Below are experts of layer 2 (counted from 0) of a mixture-of-experts language model. Rows are named router (the router's row for the expert), up (a neuron's input weights, with its number) and show model dimensions 0-127. Each number is 200 + 30 x the weight over its row's rms, rounded and kept within 0 to 999.
Before each expert's rows: a language model's description of what the expert responds to. This comes from a sample of Wikipedia text that the model never trained on.

# expert 23
What it handles: First pieces of surnames and team names following a given name, such as Mc, McC, Long, Fair, Won, Good.
router,150,208,228,227,235,149,229,186,224,233,222,233,251,166,207,230,179,163,187,176,226,234,117,240,245,256,187,206,260,167,229,198,198,201,191,246,195,209,223,216,183,180,210,205,185,201,171,221,200,242,173,184,218,186,178,212,193,189,236,200,208,204,210,168,230,213,199,245,205,143,190,215,196,148,222,220,263,201,157,217,200,227,190,171,207,190,161,213,205,205,178,211,248,216,161,246,196,149,227,234,189,234,170,267,205,167,238,209,207,124,159,195,198,263,239,233,243,245,219,196,221,244,173,196,196,196,181,185
up0,199,230,244,225,204,129,221,217,194,164,202,203,208,256,234,209,250,179,220,243,212,188,169,227,190,159,248,211,224,177,170,232,164,212,185,243,229,198,159,209,216,154,184,190,190,180,242,208,261,192,139,169,187,178,200,220,221,290,226,205,186,190,212,180,253,172,230,218,170,206,137,154,173,158,155,237,185,219,189,186,215,206,195,180,167,183,212,190,206,292,185,219,182,157,216,230,223,191,210,234,239,211,258,230,202,194,216,228,190,241,214,172,234,203,197,249,208,206,184,204,241,197,200,187,254,214,194,232
up1,192,189,166,227,202,210,132,221,223,176,170,171,166,192,136,219,194,187,197,202,221,192,186,203,217,199,240,175,193,162,155,274,165,209,230,194,228,197,211,266,206,222,191,235,247,231,190,197,149,223,188,233,183,177,223,202,174,211,233,140,224,191,196,180,170,256,248,187,205,205,191,200,183,176,202,191,199,237,262,234,203,191,192,198,202,205,187,199,208,207,157,160,148,178,186,280,198,182,210,226,153,243,231,166,240,202,166,244,169,188,203,238,188,213,254,176,271,212,190,143,208,180,257,208,218,236,161,218
up2,170,232,184,197,206,204,195,181,200,182,210,187,157,238,226,201,220,206,206,238,168,191,236,162,231,204,156,217,200,164,205,165,191,226,227,159,162,183,194,247,242,190,225,214,191,220,180,200,173,196,232,190,245,172,241,186,133,166,161,219,238,181,214,176,157,154,246,184,180,196,210,203,237,214,269,211,232,152,258,256,199,204,265,241,232,187,249,208,190,207,263,275,169,210,168,181,167,160,197,174,176,189,209,190,188,224,175,219,160,202,199,245,240,157,163,142,221,221,205,193,167,228,195,210,207,208,255,189
up3,251,246,174,179,205,189,177,189,172,226,167,182,212,186,228,248,199,168,178,204,196,247,236,178,215,204,218,224,193,262,157,144,190,216,220,206,229,199,205,211,198,198,186,137,188,199,220,184,204,142,140,179,192,193,196,169,186,219,240,191,208,184,170,238,195,189,233,174,242,208,192,165,206,192,169,156,233,200,192,253,132,246,177,203,136,171,176,165,153,181,193,204,217,217,131,195,202,203,129,231,258,192,175,176,191,169,212,219,194,155,179,229,214,272,148,216,203,178,196,214,146,175,176,249,192,204,239,197
up4,185,248,157,207,247,188,278,189,199,200,181,189,191,144,186,200,188,207,168,238,221,208,203,221,210,242,223,178,197,211,214,222,230,147,175,248,239,201,186,214,177,209,241,204,220,178,181,198,235,266,235,197,219,196,187,179,232,184,215,193,193,211,87,193,214,223,191,224,162,157,233,245,194,192,201,183,181,250,210,149,162,181,190,197,227,192,234,199,234,197,252,173,188,208,250,223,158,212,190,167,195,179,237,240,150,233,170,218,198,221,217,191,224,239,173,193,179,215,212,183,148,276,220,200,205,188,141,248
up5,168,218,191,175,146,237,162,145,218,224,171,220,246,207,205,215,197,269,160,205,202,236,141,213,211,233,197,159,183,130,259,186,190,199,158,165,214,193,209,208,160,193,190,159,197,196,209,182,199,209,233,203,166,181,219,202,204,200,175,147,208,213,231,189,213,175,202,169,206,190,145,228,247,156,272,176,224,230,221,204,198,198,220,197,205,196,216,165,128,227,258,153,229,160,169,176,190,225,178,139,201,148,169,179,237,167,181,202,184,187,248,217,184,173,221,147,248,179,221,187,165,207,196,223,197,211,161,222
up6,193,211,281,201,165,233,198,235,235,248,173,168,231,175,207,142,213,128,202,174,253,205,182,197,165,240,250,154,239,230,182,232,273,239,166,195,163,232,186,177,192,162,151,229,196,197,229,208,241,208,183,247,222,196,208,152,264,201,189,201,193,197,152,209,206,172,180,209,207,183,150,202,196,242,169,168,237,150,212,177,227,233,179,219,209,185,199,142,178,223,207,211,173,238,205,226,180,175,154,196,201,197,188,216,161,254,169,224,207,231,220,216,176,216,223,244,185,200,178,221,210,222,167,191,168,194,153,185
up7,182,228,172,236,178,170,200,203,171,145,232,206,224,218,201,215,187,202,183,191,191,162,182,156,147,239,231,186,217,204,189,237,210,228,177,169,258,200,213,216,221,257,257,229,181,192,172,151,224,173,204,216,195,193,157,196,224,199,224,232,187,214,206,179,209,245,239,154,182,185,207,250,147,176,264,208,165,162,204,194,220,237,218,153,242,197,196,236,206,192,193,218,183,241,171,228,186,160,217,191,261,190,256,227,177,233,176,224,144,253,176,190,261,177,197,252,211,179,238,223,222,159,142,167,206,200,215,248

# expert 18
What it handles: Final single letters or short endings completing names and words: Prinz, Frenkel, Golf, really, Biochemistry, Tobin, Fulk.
router,236,185,203,204,153,169,216,199,248,185,217,233,188,177,174,225,218,238,185,174,181,156,205,161,190,196,180,229,194,156,212,252,273,196,197,222,218,161,182,211,177,190,197,227,234,236,207,169,146,170,243,222,143,166,192,225,201,191,198,190,213,159,257,262,218,172,182,202,193,207,217,164,149,177,180,165,184,182,199,232,202,216,151,191,137,174,180,216,175,174,257,235,166,164,177,227,215,229,165,212,206,175,198,211,157,179,154,187,187,229,161,208,107,197,176,128,165,221,166,206,175,204,196,202,155,188,229,188
up0,199,196,216,247,142,200,164,182,184,175,203,192,184,204,157,218,218,185,219,230,170,188,239,237,228,207,229,214,137,225,171,217,222,221,132,192,239,162,187,259,239,208,251,235,193,147,149,229,243,265,179,189,241,250,188,178,216,179,214,209,173,206,224,153,206,182,197,170,198,161,222,251,233,212,194,155,257,179,191,217,244,209,165,196,219,190,208,199,182,187,151,225,226,177,127,249,203,212,173,146,181,214,230,227,223,203,193,163,199,206,179,221,237,170,216,231,196,215,247,214,232,181,237,230,248,222,213,183
up1,234,192,187,198,300,241,255,213,208,187,237,157,229,207,202,135,181,214,231,224,156,145,232,181,237,246,160,162,213,197,175,201,147,222,161,198,198,192,217,240,190,213,186,164,158,221,182,198,218,241,189,210,209,196,164,227,208,224,216,164,159,194,170,232,191,203,235,207,199,224,119,157,168,213,147,190,228,172,197,218,180,231,200,215,252,180,224,156,178,189,218,196,174,179,228,180,181,224,251,207,192,219,194,216,197,225,225,211,253,172,213,278,194,191,207,200,186,184,198,172,224,243,223,190,152,186,214,137
up2,153,206,149,229,187,238,133,200,150,242,240,209,213,194,237,269,254,226,245,196,182,205,229,202,224,215,203,180,147,145,193,226,265,256,233,215,202,226,239,201,185,243,171,220,207,178,185,235,183,206,214,198,234,209,240,174,153,197,158,230,216,209,235,208,232,164,215,195,245,170,210,159,234,211,251,155,160,208,213,197,239,240,174,171,156,228,215,207,193,195,172,200,226,194,189,232,191,223,213,162,197,237,219,238,184,146,193,200,143,187,227,187,168,166,183,222,207,202,203,244,232,184,166,254,175,207,188,213
up3,204,187,233,174,234,249,182,206,216,248,208,225,198,202,210,165,250,208,223,202,175,214,169,184,201,180,214,163,166,275,179,219,205,200,161,211,252,211,196,186,205,153,233,210,191,236,230,136,225,225,145,172,192,139,263,228,235,285,212,224,228,233,181,190,180,177,189,205,197,227,174,202,232,169,194,213,163,247,224,135,221,159,184,214,179,184,184,251,207,210,147,199,195,229,166,198,171,153,214,186,180,172,245,205,184,231,231,204,272,179,169,157,190,231,164,200,177,184,235,204,225,169,212,215,179,191,190,242
up4,206,178,200,246,216,225,193,226,226,278,201,149,166,188,201,204,223,184,174,179,188,233,223,222,194,250,193,184,219,187,177,206,193,239,223,187,164,178,159,185,193,231,188,154,201,168,222,200,230,231,235,169,206,220,169,182,186,225,212,97,194,185,196,279,219,206,215,219,235,169,219,266,249,173,123,222,220,214,218,219,184,264,190,214,167,193,230,186,149,197,179,192,203,219,283,169,222,211,181,179,232,233,198,181,228,224,200,216,203,231,217,227,123,204,221,209,232,201,230,205,169,248,210,197,202,198,175,231
up5,190,168,150,234,183,255,133,224,187,176,238,143,195,194,235,218,228,159,188,191,235,195,231,175,219,177,247,199,167,219,189,270,186,204,221,217,192,189,201,215,262,204,158,165,203,168,172,192,178,192,182,223,218,254,138,195,208,211,205,203,204,240,168,211,138,173,229,209,169,217,213,198,221,171,186,196,197,131,198,219,225,206,153,183,187,270,230,196,169,141,229,187,169,182,199,156,211,165,171,152,205,244,213,224,216,201,264,179,156,228,202,196,184,199,193,182,202,213,263,216,192,194,199,135,168,200,239,188
up6,232,184,199,156,162,212,178,174,232,205,200,239,189,199,223,217,234,172,195,158,246,217,244,211,233,231,178,169,192,135,140,222,209,265,234,169,209,158,215,247,220,190,208,174,199,214,172,142,232,146,177,216,161,215,156,227,221,217,251,180,188,254,197,206,160,152,237,198,214,211,168,215,183,148,250,138,218,231,231,227,171,220,194,202,215,151,193,180,193,209,206,200,147,189,230,222,210,231,169,156,172,244,194,227,191,200,190,201,225,134,214,199,173,208,177,254,169,164,204,188,207,189,163,179,220,192,152,169
up7,160,260,172,207,192,153,211,146,209,192,206,163,222,200,195,117,216,159,190,160,205,201,242,213,175,187,186,175,187,202,248,171,258,230,183,236,283,229,174,178,180,166,223,237,196,163,172,191,239,237,222,150,152,190,225,183,159,219,189,163,158,204,153,248,178,227,197,232,192,188,205,219,207,169,212,248,187,194,168,204,220,227,261,202,193,247,202,169,189,173,190,206,163,261,233,215,205,196,189,195,184,174,189,189,216,150,181,205,176,199,151,233,177,216,175,210,203,214,171,220,192,156,256,225,251,233,224,175

# expert 20
What it handles: Latin species-name endings in taxonomy lists (Tephrina, arborescens), plus first names and word starts after colons in infoboxes.
router,158,199,217,171,171,153,223,236,202,219,237,225,180,166,228,195,191,202,163,153,209,225,186,218,210,226,185,223,242,203,218,160,145,183,223,234,189,154,266,158,193,161,209,203,210,219,178,203,163,213,238,188,241,169,201,203,162,182,235,219,203,142,248,206,231,193,182,212,174,154,213,197,204,160,178,235,246,139,147,215,190,172,225,139,212,170,197,252,224,201,150,239,203,201,197,225,170,176,221,225,181,226,186,255,202,160,243,210,237,178,176,156,241,205,231,222,172,182,232,230,254,230,228,141,195,183,241,211
up0,173,236,218,205,232,213,216,203,219,132,211,213,250,169,184,270,108,167,255,195,184,141,165,190,236,237,189,182,206,192,181,213,192,251,196,220,189,204,182,244,197,210,232,199,191,209,206,189,155,194,225,197,250,185,201,192,168,149,208,226,208,220,183,197,211,210,228,182,256,142,204,233,229,212,201,175,237,225,197,234,185,220,220,249,202,216,162,224,194,182,202,226,246,247,169,226,192,189,267,158,200,172,190,195,212,184,188,220,216,211,218,231,233,165,157,194,272,241,172,167,204,209,185,238,117,188,212,202
up1,158,227,182,241,170,219,187,191,170,158,196,180,224,138,229,198,211,169,218,255,197,192,188,205,182,203,207,184,241,141,153,155,232,226,162,169,192,243,179,216,220,227,206,188,178,172,202,173,218,200,204,181,229,195,194,182,202,260,185,211,223,184,192,205,194,244,224,159,163,218,221,170,203,213,183,197,231,209,124,161,270,237,236,206,168,226,201,216,287,172,200,175,210,243,208,203,195,252,219,207,258,183,230,221,161,257,205,251,212,197,197,215,159,234,232,183,162,160,180,204,175,240,159,233,178,153,163,205
up2,208,177,200,222,199,214,229,171,149,219,209,140,226,171,187,231,232,185,180,206,154,219,169,202,213,209,244,210,204,161,171,218,236,261,184,184,226,254,189,273,153,198,195,200,223,234,186,256,232,218,197,212,223,187,183,138,220,244,264,226,155,170,193,146,181,163,209,182,204,225,194,208,203,195,229,202,174,154,208,209,247,240,218,250,230,168,216,215,205,193,137,174,162,204,208,194,231,237,187,246,193,196,181,191,243,196,193,268,140,239,212,233,218,186,184,183,232,260,203,205,186,217,224,257,218,163,198,193
up3,178,205,183,222,231,204,193,198,199,179,150,177,247,219,184,192,163,178,203,271,239,201,189,234,219,190,177,214,180,133,222,241,251,176,161,150,193,259,142,259,208,237,211,192,191,216,194,200,190,225,203,224,221,214,205,193,210,274,272,226,197,239,242,240,217,164,206,206,231,223,238,213,220,165,204,156,153,224,223,193,199,238,153,235,201,203,219,221,183,190,213,211,190,233,166,201,177,165,158,149,225,127,180,169,211,192,231,236,197,210,188,194,175,264,220,180,181,233,231,192,199,231,165,155,192,174,212,237
up4,197,231,242,216,175,214,206,250,186,200,148,183,180,234,202,231,161,225,141,200,240,187,192,170,157,209,223,171,134,200,219,207,263,208,167,187,223,249,239,246,246,169,153,206,221,201,219,195,180,193,231,208,196,159,210,224,202,205,178,193,193,185,229,228,136,185,185,192,192,174,125,210,184,232,213,236,176,203,194,148,204,229,232,221,215,205,213,166,170,219,235,209,184,268,180,182,191,249,179,246,184,202,259,166,201,215,205,221,203,240,154,168,147,171,184,204,247,220,201,182,134,163,202,188,264,197,171,213
up5,186,182,173,191,232,250,194,195,190,126,190,212,188,191,266,235,231,156,211,178,203,160,201,226,181,184,173,201,177,201,214,206,268,161,204,232,171,207,182,192,179,209,194,214,200,188,239,149,208,169,236,258,206,189,205,153,188,203,213,183,226,260,221,192,164,200,178,192,204,208,202,254,203,211,185,189,199,215,216,206,256,245,188,265,269,238,216,244,253,154,205,203,199,136,147,189,233,155,252,153,210,195,233,206,198,207,203,202,177,153,252,217,185,166,192,155,218,147,226,198,243,170,178,188,182,191,174,167
up6,194,191,153,184,238,272,149,227,232,164,189,170,176,205,184,205,210,191,194,161,202,167,185,199,242,214,244,199,209,198,228,215,219,224,251,190,216,204,212,211,194,217,206,200,195,212,259,204,178,216,237,210,175,226,192,241,176,171,129,174,265,189,189,205,174,201,201,178,153,123,231,194,228,165,213,176,166,227,228,206,193,150,297,197,221,206,201,173,167,186,211,161,125,184,202,184,154,223,224,178,198,185,200,155,204,245,201,234,206,223,158,249,249,229,167,182,173,149,169,193,177,187,215,221,180,228,178,234
up7,240,140,189,220,194,168,176,200,159,221,207,173,196,211,196,229,210,175,246,157,206,180,235,193,172,192,227,139,176,172,220,166,181,237,219,211,180,201,239,153,214,235,182,176,215,188,242,253,199,182,158,225,190,241,210,182,220,202,201,202,198,195,212,190,151,228,159,208,204,197,162,249,162,255,203,223,193,243,180,151,221,209,205,248,236,201,159,255,192,193,161,186,194,214,201,169,212,190,279,182,243,205,244,206,167,169,182,165,198,203,180,253,165,205,188,181,236,223,201,210,180,148,148,252,146,147,195,134

# expert 0
What it handles: Mid-word syllable pieces like te, vi, gu, si inside foreign place names and taxon authors, e.g. Chateauroux, Saudi, Doha, Manitoba.
router,213,192,216,181,193,161,188,159,233,111,221,177,158,203,171,160,187,214,176,220,203,218,213,190,157,227,202,207,218,196,191,138,148,247,136,254,201,153,163,202,192,219,182,199,190,211,268,257,133,221,213,199,141,200,213,205,181,149,186,195,178,179,176,205,181,210,194,199,220,172,188,226,225,199,246,183,155,183,206,240,173,166,195,174,193,165,194,193,223,185,220,168,221,218,204,190,192,171,127,280,206,235,181,230,191,178,229,214,234,203,177,244,211,232,165,219,204,230,194,251,214,215,206,167,139,175,218,226
up0,212,276,214,182,163,240,213,197,174,170,205,206,146,200,164,207,213,252,188,207,210,208,202,147,189,186,215,269,146,241,186,111,253,226,202,142,223,269,206,197,212,202,219,172,193,189,201,186,192,215,128,200,224,130,166,208,207,184,209,198,207,235,177,246,250,181,197,202,283,172,190,157,208,193,205,198,183,221,198,210,212,210,210,205,148,159,172,208,174,172,194,206,196,240,221,166,203,250,177,200,190,233,187,207,231,208,176,186,181,219,194,245,161,214,141,236,226,221,195,215,190,197,183,233,193,237,182,164
up1,214,205,226,173,179,164,196,235,244,207,171,137,240,181,109,191,141,234,169,213,211,163,151,211,180,212,176,196,203,222,204,234,204,248,220,242,187,190,246,203,210,236,185,226,186,149,251,236,173,190,180,185,245,161,223,212,242,242,192,196,170,182,206,206,163,170,164,172,233,229,225,229,216,189,196,222,202,183,168,155,165,203,259,239,241,220,213,180,148,221,191,179,182,185,210,184,203,214,232,203,219,169,175,259,234,257,211,224,187,206,197,169,190,237,134,278,169,200,224,192,165,191,190,202,202,196,210,174
up2,186,211,242,218,176,205,215,179,216,161,198,218,235,186,179,225,217,217,222,192,152,207,212,239,243,174,280,188,255,193,195,157,204,213,168,208,224,269,210,208,213,170,257,251,214,185,209,168,217,189,153,215,167,179,159,211,228,211,187,203,177,179,223,171,188,195,178,201,208,223,188,296,170,232,250,199,180,154,174,119,207,145,227,209,172,187,237,189,242,221,208,206,182,202,211,224,229,224,224,192,251,177,194,161,173,215,175,175,196,262,166,164,248,171,239,200,182,190,182,173,206,220,195,202,198,254,194,259
up3,212,192,209,208,200,256,171,207,213,169,171,208,158,164,148,211,114,164,205,173,229,241,159,211,177,258,220,211,185,190,203,203,208,234,180,129,202,201,142,193,212,240,203,178,198,165,235,214,201,219,205,206,179,211,202,195,212,234,181,235,165,187,153,216,185,199,207,164,214,198,186,229,239,207,244,193,185,203,208,187,254,231,182,189,159,216,212,198,242,198,203,236,188,263,184,205,190,230,217,267,241,193,173,216,164,196,176,183,171,224,228,185,127,211,170,235,186,187,197,243,138,165,166,165,142,206,248,129
up4,196,190,190,178,208,215,177,196,247,165,199,237,189,248,197,248,180,154,200,184,194,242,234,192,228,143,233,175,206,189,259,204,208,236,152,189,219,197,216,230,211,254,233,223,206,191,178,204,143,183,154,200,198,195,215,251,211,176,174,196,203,213,179,234,190,260,253,187,276,238,216,227,171,220,180,221,217,202,242,237,223,234,180,195,205,196,177,222,215,218,208,257,197,227,133,146,201,248,148,246,233,186,249,245,186,220,220,215,239,220,165,187,189,226,155,199,155,197,159,211,167,232,170,163,194,162,189,224
up5,221,186,170,218,190,197,218,216,187,215,195,213,206,213,182,143,283,258,145,211,207,243,263,204,168,198,199,215,215,213,217,196,189,257,169,199,255,215,202,220,176,274,163,239,216,200,171,247,246,221,164,230,211,218,240,167,221,130,204,222,194,213,205,182,182,216,215,202,184,194,192,169,245,185,215,214,199,204,248,194,180,215,192,180,149,213,153,196,251,197,120,170,206,235,236,206,244,190,175,231,210,247,155,201,190,195,190,155,164,190,247,252,210,159,221,179,174,198,133,167,219,199,183,211,207,199,177,193
up6,175,187,173,195,190,227,198,151,197,195,206,198,215,207,171,182,183,153,162,190,188,182,234,227,191,211,217,228,199,200,218,191,181,188,256,194,226,233,194,269,160,163,198,239,173,212,159,198,236,207,244,176,220,187,211,226,134,236,169,214,178,240,199,124,230,220,249,149,243,145,204,181,205,221,201,141,172,230,203,218,246,200,170,262,186,222,202,109,197,216,148,215,191,213,175,229,236,187,190,216,193,150,243,228,190,188,221,186,181,188,198,237,234,158,244,169,189,156,214,178,238,213,228,183,186,221,259,202
up7,178,203,173,266,227,216,202,174,223,228,169,204,195,265,177,190,231,196,192,194,214,213,213,207,189,160,190,217,186,150,220,184,212,218,235,223,193,222,158,207,196,178,240,216,214,261,188,178,235,192,186,209,163,173,209,204,216,250,197,252,198,242,242,169,172,195,195,193,182,147,240,179,173,181,186,211,166,204,226,219,241,235,202,218,174,254,229,214,171,246,160,130,193,202,212,151,200,160,213,222,227,205,202,179,165,220,230,211,232,272,155,215,183,145,241,278,183,229,158,224,177,186,191,222,127,145,213,188

# expert 8
What it handles: Closing braces in LaTeX math formulas, percent signs and commas in tables, and first tokens of names in lists.
router,165,201,222,163,164,158,225,242,197,216,232,223,174,163,241,194,195,199,163,156,204,232,197,228,203,221,190,212,244,202,214,176,144,183,221,225,191,154,268,161,185,154,200,207,223,220,185,214,175,214,236,200,239,181,201,207,152,183,244,229,197,148,247,207,239,181,174,207,173,154,219,183,193,145,177,233,241,142,151,203,181,177,236,134,227,174,207,246,222,203,157,247,206,196,204,216,166,176,225,213,166,226,194,240,208,164,238,209,232,172,177,158,247,202,227,215,164,176,225,226,251,219,235,143,205,196,242,197
up0,237,181,164,237,180,241,228,189,226,159,193,180,178,244,173,152,184,200,229,194,203,164,210,247,191,196,183,190,185,140,194,171,260,193,228,197,199,270,170,225,214,221,158,154,190,167,188,162,269,171,169,258,166,211,195,214,191,210,186,225,223,265,198,206,204,176,219,162,144,209,219,199,195,185,206,168,255,166,212,184,212,201,204,216,209,236,227,225,248,200,242,238,199,179,230,180,260,189,213,192,223,239,239,168,184,213,177,253,171,202,254,212,226,206,173,214,189,178,215,213,159,224,162,172,200,131,260,222
up1,197,155,165,188,224,163,165,236,204,220,157,139,231,214,175,196,198,219,202,202,162,206,204,180,261,166,185,130,203,200,204,228,218,203,193,151,218,200,245,170,149,217,245,212,179,188,211,169,228,175,178,209,159,187,235,204,143,189,148,192,231,185,193,221,181,255,194,190,224,215,171,189,182,181,239,249,229,276,199,225,245,196,175,183,222,281,153,174,186,218,187,201,200,232,161,228,177,222,201,259,188,157,243,208,214,204,204,242,190,184,165,243,196,156,234,162,169,168,166,210,180,195,195,229,244,225,165,193
up2,208,185,142,182,182,170,187,188,181,242,209,212,163,184,197,249,200,205,217,224,182,166,192,188,189,176,207,183,198,210,206,242,210,189,153,179,196,242,229,260,208,191,191,169,170,205,244,228,215,241,221,191,175,207,261,246,254,162,164,197,195,240,212,213,168,167,252,176,236,199,212,218,140,175,195,239,191,256,175,218,186,255,217,149,177,235,236,183,151,195,190,206,188,227,165,244,185,249,251,202,181,186,196,223,228,209,204,261,217,172,248,164,179,183,218,156,189,233,210,170,166,135,178,236,214,186,262,246
up3,217,180,250,236,165,237,170,172,198,155,156,152,195,162,150,194,214,205,215,224,186,144,186,234,226,139,248,200,167,195,197,182,227,210,218,210,231,182,209,173,221,225,191,196,214,191,241,144,231,185,236,164,178,286,245,172,191,201,167,205,217,240,133,218,196,232,176,180,154,186,174,206,211,252,197,184,192,193,186,182,235,251,226,229,211,210,236,227,183,267,209,203,175,221,210,225,230,211,239,196,220,197,208,187,245,203,177,181,199,255,213,195,187,206,235,223,190,224,193,250,204,208,220,282,189,206,152,144
up4,199,227,208,230,194,189,254,238,191,196,201,191,215,172,202,222,229,156,185,208,213,146,136,228,261,194,246,223,157,178,135,222,165,158,168,231,209,269,154,211,175,188,241,225,209,129,176,216,210,211,195,216,194,198,172,248,201,183,209,163,203,195,174,205,187,231,184,192,202,243,209,193,195,190,217,181,208,182,139,212,219,249,203,230,190,244,189,223,195,224,140,169,181,203,218,180,235,214,250,209,256,223,244,268,213,190,232,176,202,219,252,227,275,201,215,198,203,178,194,197,206,171,193,240,238,175,232,253
up5,183,211,185,189,196,186,225,180,225,199,230,287,199,200,186,152,204,215,223,206,187,202,207,206,150,174,176,210,146,163,218,180,248,168,218,146,232,227,171,217,178,227,245,220,224,170,188,207,196,219,252,215,185,168,221,232,211,230,234,147,146,216,196,166,207,223,236,163,188,235,189,199,242,230,197,126,181,266,157,205,230,221,253,221,244,174,176,203,233,232,218,208,197,244,165,194,238,200,180,171,191,249,190,180,265,232,248,191,160,230,186,221,179,213,201,208,237,219,196,195,216,184,207,260,221,174,249,244
up6,233,196,188,184,247,161,198,234,146,247,172,224,163,251,189,170,203,151,203,198,140,193,197,250,186,166,218,234,178,200,200,282,185,207,234,194,215,208,201,215,175,176,199,181,211,173,190,251,210,199,151,223,171,218,253,238,189,189,165,195,201,241,203,165,199,191,175,218,230,206,185,199,138,185,229,230,253,260,230,184,209,255,208,172,209,166,174,223,206,181,178,184,191,195,186,188,190,175,260,153,245,180,237,228,215,185,154,210,172,197,170,200,234,171,145,203,281,194,199,168,183,184,182,214,218,129,182,174
up7,228,213,220,249,181,233,223,156,195,185,121,201,215,242,233,200,214,163,204,150,162,168,199,131,226,191,170,186,186,164,192,261,228,185,231,215,204,217,191,246,218,243,198,188,192,208,247,219,245,171,184,190,206,195,172,178,154,171,177,228,219,224,212,201,210,198,208,197,210,247,246,164,213,237,238,219,211,253,247,187,239,220,234,228,214,192,248,237,188,178,170,177,198,260,223,203,226,179,233,209,167,219,190,191,233,203,163,144,201,229,218,226,152,172,182,92,216,223,224,206,183,208,160,197,206,219,203,169

# expert 2
What it handles: Apostrophes in contractions and minute marks (we've, you'd, 83'), opening double quotes, dollar signs, and pronouns his, her, one.
router,224,166,213,160,218,217,218,234,197,177,223,186,266,215,206,144,199,238,191,199,199,230,227,220,171,204,209,220,249,142,228,222,180,125,207,215,237,214,222,190,200,176,235,147,251,225,162,192,182,179,216,143,196,260,275,209,195,192,164,192,206,225,230,181,216,197,139,206,169,182,209,169,137,206,177,229,220,173,186,225,217,156,154,183,173,238,223,209,184,161,166,240,173,172,212,215,213,238,205,195,205,202,129,192,183,175,234,162,202,241,214,190,230,191,257,181,214,163,182,210,175,262,228,213,196,215,220,167
up0,238,145,181,147,225,215,253,168,196,125,198,184,285,197,242,219,193,155,169,218,151,220,224,156,213,192,196,189,169,195,192,210,218,220,225,196,212,172,195,222,180,171,173,174,234,227,241,195,185,223,197,161,110,186,177,190,203,172,162,200,156,224,211,160,192,241,184,209,189,261,158,169,162,174,227,188,163,212,171,185,226,182,245,208,218,202,216,176,153,210,211,192,137,219,175,238,177,201,205,192,145,195,173,196,242,223,174,155,145,221,170,181,214,179,176,200,167,239,229,174,198,230,177,244,184,184,195,195
up1,228,213,205,212,248,252,171,242,209,162,204,193,191,187,215,135,193,199,195,239,215,173,159,231,257,155,299,172,249,191,197,234,175,211,214,236,187,208,239,187,210,216,206,265,210,214,237,164,230,178,183,154,182,187,227,191,169,203,204,194,190,170,176,232,232,240,183,204,170,211,143,254,257,208,236,229,185,219,242,190,182,266,223,209,181,215,244,180,206,202,224,223,168,180,240,192,192,185,247,202,261,195,145,231,175,246,235,213,249,212,183,209,231,213,211,209,189,206,199,189,231,236,188,181,242,217,172,185
up2,250,242,169,222,216,223,213,173,167,242,186,201,156,155,192,266,206,226,179,175,175,240,173,170,186,229,167,189,146,278,226,188,205,215,175,205,187,210,202,251,169,197,243,173,183,154,162,201,237,195,235,161,174,178,161,174,194,241,195,203,194,237,189,185,168,192,179,194,168,190,179,199,219,166,245,191,263,207,206,178,211,226,164,219,206,249,213,239,204,156,195,227,199,257,233,209,215,233,237,246,169,248,212,169,178,181,211,231,194,155,204,161,175,222,222,166,196,222,198,144,240,196,131,255,206,227,184,205
up3,185,218,241,214,223,244,240,233,175,169,202,181,171,131,187,223,227,212,203,136,173,173,239,267,235,189,239,214,124,233,201,253,218,231,194,217,168,228,228,183,203,170,205,171,182,178,153,218,164,193,220,203,176,245,230,209,168,244,265,255,232,208,206,224,209,213,192,161,192,247,209,226,239,179,220,207,222,175,222,214,164,211,175,225,176,217,235,161,227,178,236,222,156,250,196,198,146,194,189,210,206,219,139,191,235,203,235,209,183,256,232,246,167,243,176,162,201,199,199,189,203,187,177,214,222,202,237,216
up4,239,183,216,217,161,220,177,182,215,194,194,130,221,207,233,203,229,262,169,214,218,184,177,213,213,145,165,189,196,176,209,203,219,164,177,148,211,164,247,263,172,217,213,227,221,248,199,213,189,177,181,221,153,257,222,219,205,178,201,191,165,238,162,173,186,169,210,187,166,225,216,232,285,183,208,215,233,225,190,204,200,158,220,249,171,183,255,182,187,182,162,206,199,201,180,189,128,225,227,222,158,201,255,158,192,203,192,193,207,210,180,223,158,179,198,275,182,237,202,190,168,155,130,191,164,227,188,211
up5,166,166,190,217,214,263,173,233,177,223,198,165,242,245,241,198,181,150,209,233,220,178,204,191,200,246,178,193,170,184,184,196,168,225,165,179,253,174,206,190,214,91,166,222,208,184,221,225,250,242,165,190,190,175,127,181,227,166,169,187,180,198,225,198,217,164,209,231,174,180,198,134,232,209,221,187,183,179,220,186,200,182,189,236,183,242,211,159,190,182,138,188,232,197,213,219,190,208,175,169,183,200,225,215,241,252,172,199,189,245,166,280,157,223,239,227,212,217,155,224,197,194,229,176,213,228,214,227
up6,185,151,157,249,239,261,190,211,252,209,210,224,266,235,222,254,187,226,189,240,179,254,246,209,174,218,170,172,191,217,214,205,208,204,158,215,195,160,212,207,206,195,215,249,162,198,230,155,183,274,210,169,180,142,173,222,204,208,168,201,190,187,187,244,196,232,248,189,190,229,165,158,253,202,159,228,208,240,174,257,168,168,240,241,165,175,242,197,234,198,180,210,176,218,200,169,194,217,238,242,188,217,187,181,212,215,203,207,229,210,270,180,211,231,189,189,183,185,136,195,190,156,199,212,200,240,180,173
up7,196,200,177,240,224,180,289,192,179,165,174,205,218,195,212,218,172,202,244,151,172,236,159,231,178,238,202,252,180,177,240,185,212,180,184,189,245,238,212,177,205,168,211,249,151,187,209,181,189,203,173,215,197,176,199,206,247,246,171,238,244,171,197,164,217,234,238,253,228,174,204,194,178,217,193,221,216,251,150,207,219,185,146,181,211,206,205,241,191,185,273,159,211,249,215,221,197,206,211,206,219,243,169,217,254,211,198,202,137,184,186,255,192,171,188,227,234,240,165,177,206,144,259,181,219,219,181,170